config = dict(
    n_layer=10,
    d_model=160,
    d_shared_expert=0,
    activation='tanh_gelu',
    moe_layers=[0, 1, 2, 3, 4, 5, 6, 7, 8, 9],
    router_score='softmax',
    normalize_top_k=True,
    router_logit_norm=2.0,
    lr_router=0.00165,
    norm='rmsnorm',
    tie_embeddings=True,
    beta2=0.99,
    batch_tokens=[32768, 65536, 98304],
    seq_len=1024,
    steps=4247,
)
Below are experts of layer 3 (counted from 0) of a mixture-of-experts language model. Rows are named router (the router's row for the expert), down (a neuron's output weights, with its number) and show model dimensions 0-159. Each number is 500 + 25 x the weight over its row's rms, rounded and kept within 0 to 999. Numbers have three digits each.
Before each expert's rows: a language model's description of what the expert responds to. This comes from a sample of Wikipedia text that the model never trained on.

# expert 17
What it handles: Prepositions and conjunctions starting a phrase after a noun or verb, such as for, of, that, during, against, because.
router:499509537490488490479558487510541532498501487509545506470549523534459472486508491513499462532503510492529501523517475502467492507482542455462521491510508499499490474505528527492531472491481524476466507489506463507497545494540524488484462486458496447469514511476522512504534492517507510539485524509549550529518519512504501480464529478515522493488483498526524446521551525529490547492448494506522495547491498532504519512511502514479494563534469509516472500465490494464532471514469507
down0:493513504478493454517537514510521530516555532536476498470466465456460490501516499489470517523490485496432505469473483500443501492487511512513530491452537487482464480453498463478505514496479516453535478515486507466515521506501506483473526473497500494500502525489529533470490530535474467553507527509536523547505497512491474516467488469504532433545505515478528492523492479500503482546492493505486491533475501504508528475480446529479522495489520467471492546487505491484496461496481496
down1:479517504499512563551515503499497477435451480539488519506505474467520523491531457495478536487478432523505500506488517462519542513478516477513481512538507509486478470488504525465542508483509504517529458515505480524496496487467497476548514510519481516444495489541496499506477542524483513506478509491492461502504530500507485489483507481498545483494495502460533509536479485507488464467484453544484510492476510507462452541492569496474512482506452523489491506516504477507505478474455503
down2:504516507495506500528511448498465498475490518498521507489526520509517507498497476505479480492517438498523492495496515495462502484479494489511454500522473516512443475535490481538541516502489499483478501469509484464527487520501528508466482506502527472406537466494424460500519508484552497510490546490515491497512490538502496449518457491486541477480473508452488508508500500503484511489531501486554539536463510503464526521451510491450533520472487478487515469513483534476497488521504522
down3:468503495538518489480534492539499536514474531545530505513454457492467488528523445458499485523489496473487465504498526491477514530538496502515498477514498478471474505525491474531460538538459495509484485504457492529498554462482490509524524496485481525488476541451489505481477488564522497543493508505462541531512465497485553461519532497524536488494501487510516507512493492488527488536534497480538476502491432505480490482495507494489519515471540489489497536520517488463514468506483481
down4:462532519474477479516527445467474499493495492462483502483491489528512523514477479509502466486502476493510486487507487503518532514497504497477530508520455472463504485542493500529511512471497480480468505534528468467470520527498492519486507512476523486425542487532506486539507473489487495522458530459507487485502522527495482484515495492481507457463507512523454511544479485496478518458509477503557527488504505545454512496477529564517510497569528516491553518492476534496469508533508544
down5:499559516511501503530522470558476471455512490508503501519494475511535515476494523500516518520488486489476491535493495488522501467479490462482481478547480543469553513505529483469507519541502479519468532510496530454495436479497498499505508480509483483474513489462515550500493487496522560507504485462488547542522512498476521497522492515489522453484502497507495507513487546485512514519474512510517463524535492491529489503486568482532513513475491499504497486505555531550460530515470447
down6:525526490506517527520453504504504515503525425511504520485517458514497522509493479485503500461509472531522546490466461525540462513499516521496510459505480480469518512461487498493509511513540485541481469516496484551509574476506475520476472518514495504495539515528574452486492479436477524465496494495496479505503489537484538533455502484486457517508504506516510515484456460487525532492534526502513485476512522493476491498507513503552518490507507536499508530539482509507495532474511529
down7:524487476501458509476496483466523465525429504539505478484475488469481523483517480470499487504536507517513510498545520505513504501465516530490504461510533500527457494533480514499443478472486525488526495541542522462479508452478515502522531533497481544508505516510472492537496497493506500529487501476470517455471501490486493499563547521537485524483493482534470461474523482485488496504549487503455506466493504564491476530508489527507546526513547497481509533525492513514500464509488526
down8:466460490552477445495497477522477448465467514526489485530466461500444525483464516499515545480519459480500514511481503523495452540504526472480510515506513554524498498538513478502470530532446503478485521501481514498448470494483478512504516528476484462454497534482508495518497456527529543506492472503516465510518509494441515481554550482467476507466473496543477492510470516493477527485472542497494486506531506506522527509510474506495522462517506500491503496489513492506511489508495483
down9:487541494519515492529521482461491511507483480521480485499556540555472481522517469476522494479497532509513476517508486542484480498500480485509497497497503461455548505506467511527530505491541482517501494503496499548472541507481424493490508465496453513476513478502517503540468456476501467495453544513472536484494503531523537496478476508468502476485500495492509524527492463430537468507515513459568501501518492456475499532480507508515492503512504481502499501509456498473493516523510546
down10:509530484496483465502493525467491504494535543471504473486479487504497550505486524520479504510499525482486474496474509532533506533525497532559510514512496446524535496492492511499557482535501509500460468465505514506466482544510444503453508498464473491487512500551521518465462500525561514465532510537477501491501507511505521465473475544493511500479455507451482484520458505486483516509502494443535521522487482473486486502481469507478504535514501537501460520517466504483482540523541521
down11:487453481502493469519503500484491545463538519536497495493493465476562488495451494551439531487524524478537481484503520514499493510474516508507500503505530504467501478539498497512526521483496541509492458501478576501553446514500489482495543481509498490498538533510485465491450536504499505506502481512505513528470471477482515466485462528475506454487484493489467503507495490522511504475517431508508533508468463452471490480477535508472524521466507524496501486488513499497483483542530493
down12:522486528508500512507499519487471461500467507532540483516493488454460501455532493459487506468535502473495506520542521482498512489449518507485504495496516487515466461525534506484494478486490527504512528520560484471477478500475530513505515538472531510518469468474509525518490491529487461507501494489518493512485461440467502497550498494552510475466487471505471455483527520520505471487504485501448496492484525534511457529513504537534547520508551499516552506495478484560503499517454511

# expert 6
What it handles: Single digits in numbers, especially the last digit of years after 201 or 199, populations and coordinates; also some mid-name pieces like ay.
router:526501508475520462518469507529528520522450544530502531526489543465540525503462516477475534508505505470514494504476469512527487480539470476508513488514451456576507506517484518488508495456541501481535520504511470486495481506509487511509487457511567493541525495480484501537500549499528496479492534507473473490498475495529515526535467501466513466530464498482506512534504516545492474479467511508529498507478508469521499464516509509520527508469492450472557495499487518512510472468496516
down0:480457463508471522530489510442529512460490471502516452466491519487515487539505538527508482483495484485489441475474487457457487465527512491542502500509524498510503490516483532490504484500485480448476560472524522488466480496509521527509501484502482455497500478517531493494546513548463525453485466489506453495494472503490495495518468481549574500504511524504496476507541509487474505500502463511488503500547511503504463480519500504448512536514478483494509513528488502516504468546510541
down1:546484480535495484557524467505528533529494495504511474473506479481542527515512492489477533508523502508503512489505502488474519501504489497512498503472502494455516473487433495523532501489510506466507509514545503493489481495464518507468523519504531529499491570459489507463484551485439527507473476504497454517504482479490546487528486512517528476529528523521488475462540486472499520528503502518483546555518492497513521520496448493462482508516508509467514505482456525493469451512444460
down2:504496523536491469484505486485492524541481493461493535539487502520443510456519554496496508441449502478490516523517496514513499488471464487487512497509484497472543498550488479536476541499484535504478492501514480518526499557513454507484480461519488494518524483526510420482463502495490509546508548508505520485477482514498505502468489481473522506551509487540478507480450539479509522464495480507462503473499522497496537507494489485482504541532534514503543508509490468449488469513495488
down3:513518481497519500512466530490514507515506500518481473507469558472468523515509466472503529504498443472493499474483487503499473524509535526501517507461529543482493471468511527528536482526521500466536565493487507473511510457537534504506508499459528470477497481494488478481540506491510474486487486510526480517460475509520465501514533482492514504497484564460533493559522483543492461495519509514487500485477521516566497483514496491507479449459500476532515520530537497549506490525531541
down4:477486504481499504508463475506524472505540505492502526540474488514490458515523481475490485507510531570509495503459475510526503472465508476505507494514501506521489517516551498500513545500516465525522508472480493510503477460473444493530443510479486463467494485495535487497481547545524525502524555500486517492516496540518466517472499462467504523516495511526537491533485548530480449501509505493496481432513544503478498482494473536540505491539484511501506461550457477496478502484504530
down5:483472502493514479488521496482521475541500527527525529501446510524497468527498434488493539529492518501530498514471499484529451504523524539507502513479485495469449533496501493498471480496498489503504527471476517512505496548490450531472513460493518520491462497485544452514522487480515522504535516509517495515480453464443495495488508509499516519496489496527459458480493443445466537482493548516499532500510508510473477539521468524503443463526516482503513501471514505506543471527524496
down6:500474530498536440528582491469499514492516516487500478483471500463508491568544502493534493466473490506506539508484484531498468493530525509540475488467513511488504497487452492502474460515498567515504495503531495477493486476526530491519472523515495513473523547492510515475517442492476501524480502506497454541473502507521503477527547507499505454495531544526509455470481515490519517514490510445530500521499509522492494455494498477497457502503471488516504494512475534540492528517480473
down7:512532475526496490498511456513528489483498514467517484523504464503514486539517509506481513534477523488461491555524532503490466525499453509502524506485506479470490518495462529502470465466483517540470499538532520509454530528494477561499517517505479536502518526511462489499489485463512496466515452539473454517446510508477550520504509514519495512466522507482494490512485529484477535513498459470467509560480461476463534535512493483472469503482532495469477520487505533492516468520491457
down8:516493505538483475520486471488533514521501475509503493498499458505530496496509486496454531532529528503497500530473509503457517480503490527507481494503497513446526490495452496481498510505475501488481487523540502506468480497464506528503508486518504516512504573509488528485486562495448520507500481467480463525503484475501591506492458499507515476488537492531494500473548500505490504520528501524503521594526465525508500551487479489455490496505505505451504492505469502505502462507458444
down9:485509467470508490498501528453457469521518500465502471472512531510498524504441502488544548455539505546526500502494523537532500492483487511507488511488496472460520476522511478467504521515501548524476500494507501498487445509496516479481497516522505530574537516493531516506479530469445479527495481476490503514494521489483533495487490502528524500522558493583473508480496458483482519467491525495508548529502518505524513515478486529519482555530543508500482480485491499495509490493537484
down10:519472496483501488487484506461494522505523491510447493513525467463513530546491448508487480510467492502501503499535491440498473499485469524479517528537533507505559476478535483504501489462535500504488515488498509523512573446528486502530513513457524460476470538525536435507479488495516504500488470549524469474510511521539506485485501505509530545455520521462487501512508497471508499513558507501516476510486491492555504483500513494475479487521505504452459494509537538525490481508511512
down11:472511535512480501530481451501495512519500513537489476495516436511553517520519516487476508524514520501484504479474476442528474504469526534526494496540511458485514507483482492468507476451461483501498486506531504536461514528474476551568523468475502517521490541518510519497446510518481475514467463466517495504518494493529538506528512507492499449528538491513480514506526488494475493499554502506518492542477493533506492554470506496495478508534518509446507483471471490484521515489468467
down12:453491461528535501446542514497519509489526525481505539470489461471495514503523495505486510517511513494523502493498522487463485460539511540544525488531490514505515512511499482467436471470478486540518536503546481563515500518478501556489512501462512516514532557538461513488499503460505491497495482478484490521483482507505535494511479509532483504481517455457526508478507528504498523484492498466492500510502482530454501545522513485446509485523518490480515486492506513543481510549457449

# expert 4
What it handles: Closing table pipes at row ends, closing parentheses, and verbs or pronouns after subjects, such as is, are, it, than, made.
router:460532468521491551492493534546568512509523481468527507471481521511469479481466484503521541478478511506494521513493495480497509508507455505456495500487545498467514521513499536507537519513489491531479508498469494547536500515539526534475490506492488508513487475498498499556501519528469495561475504491506518473462453474514481481528479509478501444526496497489478435530458462500553509528485484501513484482505488489492480530472531468518500518480519501507482464541483529501492492495545539
down0:524481478492470516535503528494529534525521550528485497494506520487506516470495461497500493530488464513500448497522539528518456491505494531516513494510537531481475478530500454474542485449526538446523492523484467502481498496532519482464502521511514522504502473478553544498504512494516463464479512506523515488510496489548467472523487504539509509486476545488498477516490498510508546468524461439505523521507551505469489523488496506509555488534524521523434503522466503500484506506477523
down1:476496471504466499522452497517504520477469519498488495495507502535536534485519457510549517490532490494511468534511487521522492518467517500498513509507511511484550461488530529503474457487484499483470507503481476533488532502506545525503534529475520510471492460529510550482506482531535498469521522525497489466512516512496522446466459497528474533491468509487456467509523479497528526491489494492497500533473461486435512478507562498485510484512447522569495531536498511557498491500488524
down2:516571486447523518491494488521512500489521481530486464449466452487498485481498482503485526513500512545509516452542502492495480512521548494516484486532492524475514498515497503467501499501498498508468434503488500516472507519503527541467511538533475510489486504457538523474522501509516534493493479551520477524514489505454530484448497553532493474456499499475509442476499491528483515476512457526504486491480482464465483546538480506529509487539519468488467491502481527534512491471493502
down3:543484507507489499538521487490475508470498512485499552522491524491498454497472487533552525490490496510469525490459479480450480500461483508482466499487513522545481507528498470545493487499532474505487528451536519494556479449493489509484510485469540497450472535514504469475486480515478486524499488488465523457481450483465445534552500533519494500484498502505491544531502517512464525532507478484530526510483462487513541498485487507495503479449506493490539524477474494491452507522508494
down4:500511538506490498509487500506451469506519493494513524486548530485498506502459498504517463517489523519497492483468515509471511487521533506554493475490540509539497471486529505480484508521484504495485536486503496511508453531507463480532487525521506417465512478516501508508490472519512534518415536486463501488446491491495542492433509512473564480477517498462500501480534466462526501500532514499524537499496513465539526483476501481517501467489483481512507508519492513457485506514451537
down5:497500465492506548485467529488522449528466484485489532531486476509525516472526510530483500487486469487547466500484547509521553506483491536470490506503544494468498488477484507498500490471517514506526480515505525500529515502495497492528531542469542492492566490502565507511492442501477506460459523527531454462511496524489490475487496515514456532547498512452492500496456523490473520514481489496464475493518502481521506501513491525462550461534455500506475482504480487512503454496527520
down6:503518499507530490527464513503507503498503464518499456462446479522514546521462474471465498506528519503493483484521510491456504513518528508530451482496478501481540506467483517507516558489501542498495503488476499502479509543526414486544503479546468504495511507503527461470498511520492520524474484494519493493479529513508539482471482514502474514467456565465515504476500520460483498516475452526546473495508529490507498507531525492498498506513468517456527461538520476460512484502536511
down7:520448462477523460493538468491432467516499485518451508497523479474509509499499505463560496502500501474513505509506504568473505484488509497505490512476458476479528478531520518500511500478511477508500475485534484482470499516438503522526459522514480508466525471544513511529526465484497446479531476505489505519490528505504481504490522523508482541461520538483494494488503531477491494453516568456468506472491525491477517501478512468490535518551480495469479535528525502534499490515482491
down8:462471516557508445512504524515485515528517538536472492471509495462459515488483456502459504513495461527459478490493491470470507540524492473530489498520539478519470510497508505489474477472518515474471512539510493481461466510521530502478536493502523518536523509507512496506536514455498503526511456478488465499506489449477508517521562517483483520528445489495480498511477530480544549505457467538484527522520506542521482494479489490499495468530547520484531485513474504498534511518470500
down9:469527479469476517514514473487503512450461516521505514502473485520542490446520470484497522514477506492502468525499527502532464513447504488482549520504515508501547497493491517511510547479521464471478517553515471518476516517499492490514502483502502484487484492517498518519460492498532505518517485514461508459486477539540494492489491561529497529427482511491476518481516490509463501490471460525546485482464473494475469495536518483474515519517421475508467490524505512551510530516512538
down10:498489527519504521505547487538524510494550555531498503489507512493531504492519495507482499506465427476467501502495537547525501530459516508492526516492496482463509487530529469490494470481497494472499487473501474520550498514492505504516513562539543499510515488498508514488469456530547492523502550518529485497493496493492495475481513522474501522545460542471509572515488528504511474491510482481485516501475489518501513529533550510467523477481492511550508455495491554465473474520492467
down11:532484515492512528426511501513489473536467460478480502508454511503476494521496480492484561452484522519532483456511533481509535535472537554486454430477497498482503497503485518438555494487456470526518463474498536486471512493443504517477501493509500461493498496503518478491510475524501502494535514501539515516507488507468500510503494509523475491517508440480485511476465493529525518489530522501500510456479490511493516520511504506507508491520472495470465506485467518537460503457497476
down12:523506533500483542457549502532459484512556536530487519509500479507500485474508482458454486494480478509473498507515493502497475508465475460468506485471501496468416507527510504498540520477503444499498462493492507493497526491529473506489508530537493527509508500488485502557535514518517506501510460464500473507490514481551492465476519513505474468564482504493482511488514492532497486489497503487513536467501487511499555475497503505472488500445574487494505454511537514505475478526519471

# expert 29
What it handles: Mainly in and from introducing dates, places or eras, such as in July 1970, from, between, since, plus Greek byte pieces.
router:480501449475429519534484484482473495491473531491477496521513521448465506460542531499504471486484513499502449505536443531528468469495480505522510533556520484508521535522498514528468471488500493454513459504504505496511495507515522475475503500455551486493470500505543503511530459499502482535544505477527549526500519489513487504495484495530434527495525507515505497476483472498515504501527497478537462478478477495469492495492516479482519463541516477519477488505507505529455486534508538
down0:537480494546459521504503488529532521506464480490489511461487496486499504495468521481538498511543512513484459480500504502522497479508468470539495523509473524527511497514531478490517495557489527493491547543492478502458502509477540523483523481446509491518468529475525467477500524557552487482488430521456441492503493512507527488538472532512496539490506511508482493498536498487450542487496522471491511471532497467546495510513495502476490520476496539490510493513506502520475540511448469
down1:544483453529478527489476518513472523506451506470517501473478476540510520523554457501529525482513482451526493504509518476493475508506506471525527509480517510530504494466484505484469513518447528513511495512487491531471497483461503480503511528432536530509540514498500481481533464522479507522501504506477462494518502506509515462548500503506501500522512492464492514492524437456491533506481453470472510520498534503504503474527501462496496542563465492461493485497453506508458460535499508
down2:489500482528506493497491521478480483509535498510533502537493477493483527567515454477462517459486441522476583516442528502518495486511496490501545495468478488488539543533514528473501484467469486489518498475516499519480509493490516501502475501545465496508481483477534508443475505478492513522512483524490474479521496512503497495530466499530488481478499475446513518478505495482519502458462531505480486500536501507528517492526510536514542549520521523514467504513455484530453467531476473
down3:431469494503483527497545481489489493540472533452528487496440479475490509524498490496514511491515467534537513521466541480522454504509501503502483507516520514543498510446494541480479542472489502499527530506525493506499516462507536509495518479480521500446497516509483452481486479516514548509518508535511510509470514506498502494535469505535545519458499456449554506494487467518478508528487529484508496480463495513469474492529543500498487503516466485498506499495521470497438464516474537
down4:536512503516476472533489546506492490500500475511469481523506500472507482495458516516506507487541495511518506516477517503475501498517547493489474527507509539506531516477536471523527485512547525439524478497545508473471490540478469526516471478502490506486524541516480459523495515520536513476495508497497460545523462512480549535474481480543535515523546519522501510541505503441520500518487540480491443511527483520525523485515568519501512466514527533481483507466489490517532526524520528
down5:524526494533509489503478513447511516455508502523512489504475449517489486459510489465461511510501483558470517486533494494509525520503496478537539509521503548497524491493515466529524483454513491494467496514466493549501532490544511486476469487514519489465440487458502494475501472484489493515475483509518481507454506483522459444523518509447493541500493497458506444502512488514480514496471472519539556481521501483508490537477497467489540483526452472479483527511499509500485518461510469
down6:489510507465515504555486482457470500460482507455492488533476471498559528497445504518503452504514505525513520529499552481500467485545494538477516549503514501509501499446481471549500520493532513436504531509509477507494483519506460493513465474516540501503523560517516495557491500519493492509480484483471475539530477515496516530491505505540501490570478490471470499504500515482508513511476494500504476459491491510487536478493541521480514466493520502491478486451530509530513488501536502
down7:498503485484513493530462503522477504451506509516512506504499502509530517530489479508488478515512478531507525513472518512528484489476526518514512530555521532493504486521493485516480532475570515475466500475490488496504541551494523519501496499523542508390525482536490473499467527516540502470478479549528513516491478500509485502505481554528515492473501513456479482502522491502512553507467493467558518488487503492507528518523541528496507472535479503513511557506476520538491490495524543
down8:470540487497530503525513492483482494495467523494523537548521523501504509497515487510473516508518487513480500508493488479530519489460529494546515520530537495512526500538490490520428495535452536463470519486508478498526507479479471500489466517539517524491485496498511542487481486503498467521459486462472546502468546502495487520528518494501459516526488514506478545482510545524502506504489483503440504483518469432519531469555516528550471514532529519502524510480537509487540508462485473
down9:554464545511513484521485514495495533528520523500505486506485468528483485497531477518478520520506442512514460498496533498485494477479480482456484502492517520484515472507542497517486565444540475531532478520451468512482514476512479537471526494549525498477508533492517472509496521482529466541481501521510490505494525472536482481493486510516514516509485472469530530472550500555505525476536503487480518522531513526480487531555471535457471501544500484507546532490504518496504480518482489
down10:475522490473492548507525506446526465531493488530497517499479542506509460499509503499531527517529465518530441453506524525522511491479503550472511526486530501462532521477528512503473499470499508510529513511512481517459493498510497497527539501496499528500473453485531507528485510514468521531505565525510445483470483506532478518505512491496533466478488532477481471496484531472530445459445476513492512465508480537436493489540500510498481517486488489499524473507492479501463472497471522
down11:565496460509488464518462509479475489448506487525515509540484481512517532506497540488481503449503511474537457535471470510475514490484474502457474514513500526495484487523530493523534527528569476504520485497454511493495500562483467490519500487530509488455499476475517494502463499488512499478489498523476495490486488481461509494510473499533531487516471485522487536532488552518490462438471446514525480486491543497498524534508494480458521521477506491499499489472496483517538459535517519
down12:499522519466521454519461536511479500548501523494463430533486455498515479471481524494478528527523446502505475532510520499475445472513549561502496543491510548504543484508510501489508514507537483456469517473504522513497523502483500504480489474506512515461509524474490475517481515522516502512524496496503463507496474491505494519518482489542522494529487457487490483509473484489501489532472547484486468539504483508523508518517516519506526467545583540503454506458501510511509500510496513

# expert 18
What it handles: Sentence-final periods, decimal points in times and stats, colons, and two-digit numbers like 24, 37 in dates, coordinates and tables.
router:487447490516472456556502481497527494506507530534499486487520483467530500493511488490492506492503517492479550519515521507506524470481494515532515472507540467537488487538490559444508555461492548501498532488526479493445480468507483534506506472486495469512517503476521514516499538483522528536490516524491489500526505530512546535499503512504504474498501541511536503458546507501462460521508496517447474537480482525509474518551506467446511556495524503492516485509485475504527478482518505
down0:469538514459475502468485496448487480520513479501504462469486554516450463468507537519495525519480503486468514486516491504541531497506506502516463494525457520539530486501486476489518491548548508487478516487508484516485525487504498498522520514482492517489512456457484500449475512503499524490512474479504476507475522474472449487495486477485504542485510540516483535460542455475494519521476532465519541465532528512506554517480496469537526456527532505522523453498502478472503514482476474
down1:542537487518534551495464539495557497481505484525487486530472490471514498489506459504507479485482513471536473513497527529504524447465484519472477472508507493497507496514547553491517477497469545485535487518495550544520522482515512472528522523526524500492515485514492476544504533515466487492476542498498523499490545503506550476470505526534480522500478465497517503471477471506492505479495502507518465483510448514496456446491505544490475468488508473487493527504552522525479527517551497
down2:515529470502504487508411495454537519486505555495503501526490492513504533529506503506468472473492538513528497519481508495535517455487504515509520507516491476447505502528492553499486479513534503480509489517513494476518523552479451540485479489501505471461514500540495520502518522463480462469450536565513492478534486520540546502534476497517506495481474508496520459498497497497482483495496486526485498554503507445507501452536477491449495526534485516482512509509479471533509487512502503
down3:536493488511519539489494516495503521514473521513538495504494472458547523505492506501467507527493486485535509485496509458531498468484525542513531457518531502515509485559515487506511523472505511497497492482527504484503505533495467529487477492509497514496452537508506478511491476451485466479394503520451448482515467490462514484531474486487509509442497510485505470513519529505518489472532476475520538520479484510522534550534509504527504508514510549484453500513482546484533495479516525
down4:467501519475477477488504507480531549494494525463509531534514497484524578482493511472454512530520475473503520486436506500491485511500521576518547487501476515477510503527524479480472511499497505514505495474504500518497492512466468536476495503523483503471466500543512530504537500483459474489476490512470460475477424478499513487547475500474516480446513472479496496448489485497518508498497464479491540519499470507521526519578512507530535507519523493505487529502492511510525482501480493
down5:478512483525483471500490522520497526529508482503473495488498526477490509539486467456530484471503523476551479503492476540475509526491499522526474513502504510445535515520507510520450498467549493530471491501489548528465530507482446528470508482486486489490517502500502560520509535527488531441524522561521532505544481529475550519506473549489540515521510480474519514512497539486527516490475479496513503464516441443500485464497480524474493497472489511507513486500498454515491494500498504
down6:504502517500453480505492526506542498523486514492492484515506533478476511500475474533541531487503520560504500473523557507512489525496516461493515529504435453495486498524457531498468512540548479521477503464490511475507479499499501484496519444531475525537499498474542498496443522485483498476469510535500540488533439480530511543522478473520495535532517477499461483502485477458469520515478511551488503483477490469486537465480504517460514511492469521489511490509512503468501486511458482
down7:515521552515524522536524502441492492484479507479498467526482557481462517497491525486491470506519514483539509513471498472503528525508520523508522527485450517520542467493526497507528463518518513493482521464486471573497503483477462503495526534487499473492496485490511461469484502479510551487498521501502522513480496527476460513520502463433470501511506539553499524510557520484468509559473529499495518469501487511501515457523485501506535519508543466499502541488487481483465510516471497
down8:522500493523475507472451519547528499529506519492486519478507507508490517485460496529503445491528453481488488471512473536493495520490509448490471446488532491517431492518479496483506513479528480504492536503504530489514494514515468447478524476488476457480496534527497493513549488507519543533530510489521498463503488458490506481529530507501541507506496487455533543489468531475497489451531430526515520479488502511514531495463517505538523505524477528538474499510502522513499497537546482
down9:509511514522524507481488496574531504516521505483500480524519464506503519502506459487511484464516480463491477496477515543464496492443478462472478490493502437501514473516515538506499545466521520547547517492503539470520468498482515485499493499485486485461531501493473485542456510528477482502479529495500516501502519518526519490479510524507478476500514500462536453535472471513514541469524523479543446489456499514509480459528500534487483554515466473491503487524507501545461477504528476
down10:470526488475494512492488482467500514515461507506498477546474474537457507544519471521448500502490534474513522535533478463479478511516431506480482498528468510458520454491509497552468497494488487500497444535495467460512548544519492501476504517520488516506490546499433510480528512472482537499452491508454509511507494536527516479540512488473488497501499497526483505520505512486498563509483449471494505524529473518473519535485490510512517474526497503463484512498493540497516514494527490
down11:537496486464501511545510495495483496482510475509523527468501495531512474500501472536494553521452443502495488485542528492521526517489509473488518554526493495485539496551448462545459545448475505510479495498488484545513492494508460495490476490480507476478497494481546478511483456522482481505494537542569529497500490522499438502496490510513503493483486532504515471470495523493534450441502496496512543524469525518517509518483518482516506506497500499508507477499468488472472524474498535
down12:532483538510548530504468479505506527502466532519501470506516494474470461505495563530525491514563501483495472482485505507454505465493498473513502481496539496479522465537521504518528537474482519471513494504549547487501540518490552513508540464514479496520488497529494482499472512459529439488457507505486482503538472494464553491504511512505525471461504517526504463524522495503515496524490468532559483535516548497486507502504452482482504493481497536507544529490474502510517500499509478

# expert 28
What it handles: Auxiliary verbs, to, and ordinals or sequence words in career narratives, such as was, be, being, would, first, later.
router:506520466453497505544470494489525519505510498533540529496497497484493504499511495506523504546502515521495498493511567512475487503491495517490454474457492556530452463478521527553499514512517516497516476492495507510513493473520477522472463522503493562481483506470497526462490480519566476496478504530504506508472427452500451544542499517502494493518459546500498530531490497480533495485494475472523520469530497532499526490509501453517507503471466495498512514467485455470536492504489482
down0:469483498525476464479450527540469520501485519500495472513508483489488502559473494492524489487494484481480478503469468475513549465502521536549508509529525525470461511525491496471532515485478523474471524518529479467473519560508525490537523505504554506532495506482489463457477514512477481485516500530520443494481490503471470526511470455520501478503477502511496446436520511524470534517490492465502516495500515551519556499499504510508441508516532487514503510481528478495488470495512521
down1:492516506508503520548458490471509497474514481492499443544526523543528510520500499501475505504574493475477463505496496507518513517491464482536469480457507532484509519490508450448496504488497510488495518461511491517503503501479472532517515503514495549506451498459473480493488529497477522516473492489463559495470497462502513516477486549491545462503528523578489503501535513485483473467501515462514507509498505489516522546477507537483505481507528502475513507551499490506442459528511516
down2:506534503531522527525524481530495493553522519522475495499545483544483482434509489452450471520522499473502478525505452494504496483486512513552532503499436479518508487514470494500533512488507482518533498509532545469495461478496492529507476473502522539445505474482525504447487496539526519519496512497464513518519500463485512501520519505487488477527470511478500529512485518503555502477469459475481485472526526480464524515510500524489545485505519528469509494486452525534463469505498524
down3:570503513501513501507450464502517474505513510522465442482542454482502495512463498497493512475523467500507505493479534506498501467516475460478492470516510511469516515507498488506482520480468516477440487482534552503495480516486471510495484480481497518515465518442492480534497514461508490485483449515510499475447499506504499485488514529474525491504544485526496465477517538452469516501537502457463500521496468436507506536478522476455500480505543535448502479520495501507507545516522500
down4:539484474496511486505546477511517542515495512456508509515508535450502486477498440487514492506469515537526447508466537518545496456489493511525513539485473488520471473500504458512489470477464524521492475519511521458515514459489461528497480505489468483495457519552490530517481524525483541493490510542532530525527522486517478491458553502466485535527520520502518478517472508540499498497500529462458517520516486491470503539506485500511481496516537515483475515452511468467482463490493505
down5:514521490533493523524514535519501473501509506538532488498528460535519487466495482477441510507526477477538487568529459522500513478491551495548546483535498467510464500514502483501547496466508473523492472526524545484489500465490508490537480461503493536441519465475497494470482541523536499483519509486476516496494528450497491467488484522485502488505479470483515532485534530504529478499488485465473504466545517475475544502510501501510516497512524534461493533499470492541484467483474513
down6:494528511481465495514503458516500522497519577511496496453478486544491513514503467474501483511540503479471445490489502529494486467492504478496511501468490507534457523534457500480431479502510464448487515477474482501450501466492498497519531510472503517537484512475475520465525553527517514495522520461513455544513491493512541531520555532514478546490536476484486520483520512480470486492533473458468502505492510529481484504469513515539491522508458503514489494492517507493469488512475527
down7:516527471486492509506460517452474501518495526513551484532501476523455523477494521520510532449504514482553455489517504517444493483500512557499540503488510515507500509491511471521519499526553527492528451501528507469502489508504492557466530490521515524466552488516517458493499530481530489514495492515538547500513556525515483494511495494499510496473508511482507508493475508513481506568474480482501533532499509501504528507485452484437518466495506498484515512501512557529544473510517499
down8:460532505515485495509524450507470507515532522535487464469465506536495509510511473493469493489560492517499502544476473503467490522513519527482496498450477487507534510499514479506492513500504506493517499518492464466516450520476493496497466540462462559490468530519531471486515524556437519465505485496481479490493498477521554513513512545470517491533502531491492489518505488472491524484460475514512501507503531506461474469522469502519498497471470486583501490522504526558486479499494521
down9:503460500538506539528457527510526483534487522512490513542475560476508532487524502505469484503481503477473506557499525514451555481489502551515500508489525541499495490512542452537509475508532513475497509491489510545499514546499473466507509505497532526478480520478543474469439488546500495485484514458462504455503545505480500503496465523506469480490512484486505473499477481509503507524515494470488505495535493504461479542501515499425513477496492521517497478551488477477512509498536511
down10:562503508541536524495496495526520520462499501477475523469512492483513496465503490477532511477454499494499480517474495507511521473534563488511539511507524467542496480484491481467504478530456484520522515512557508495481505509512465539447462482506526432446479500502517491490555466500514481480502456513492511521481533537528476518523508526466510537518507546499535486476476507522521496502511517477456514481470503489493498518490500472492512488523532520470470545481516503477517519446488474
down11:494491515485500475563447532490501493560525493510434485488509504538477485465492496456474537505533531483517501541467480517549530489496474493509495488470486512521514491502485522528493496498532498460514477513496474511444554527526518493476536501515475519510503532539468495498509528528531504476525520503489465549508490499540537502538499484483534510537530539518468488493475521518479473476465478550533506511496523484467533505512532495509497486477512494499499516476470495504456457504538528
down12:500510481465536520549512485512506543500492503517533505538457482486521501472468517493493472526494486497480484492488482509466496527483528546495509493456478479556508496520447456498515521489526473471525546502551491526523498511533531505498496495478533493496499473501508498507518498529528516498564496489482541490496495479492439506518537519535474488468461506491510508514516500549546538500492468483483500502510466550498495517452483554479565484493484474547523498499517470505475489475496463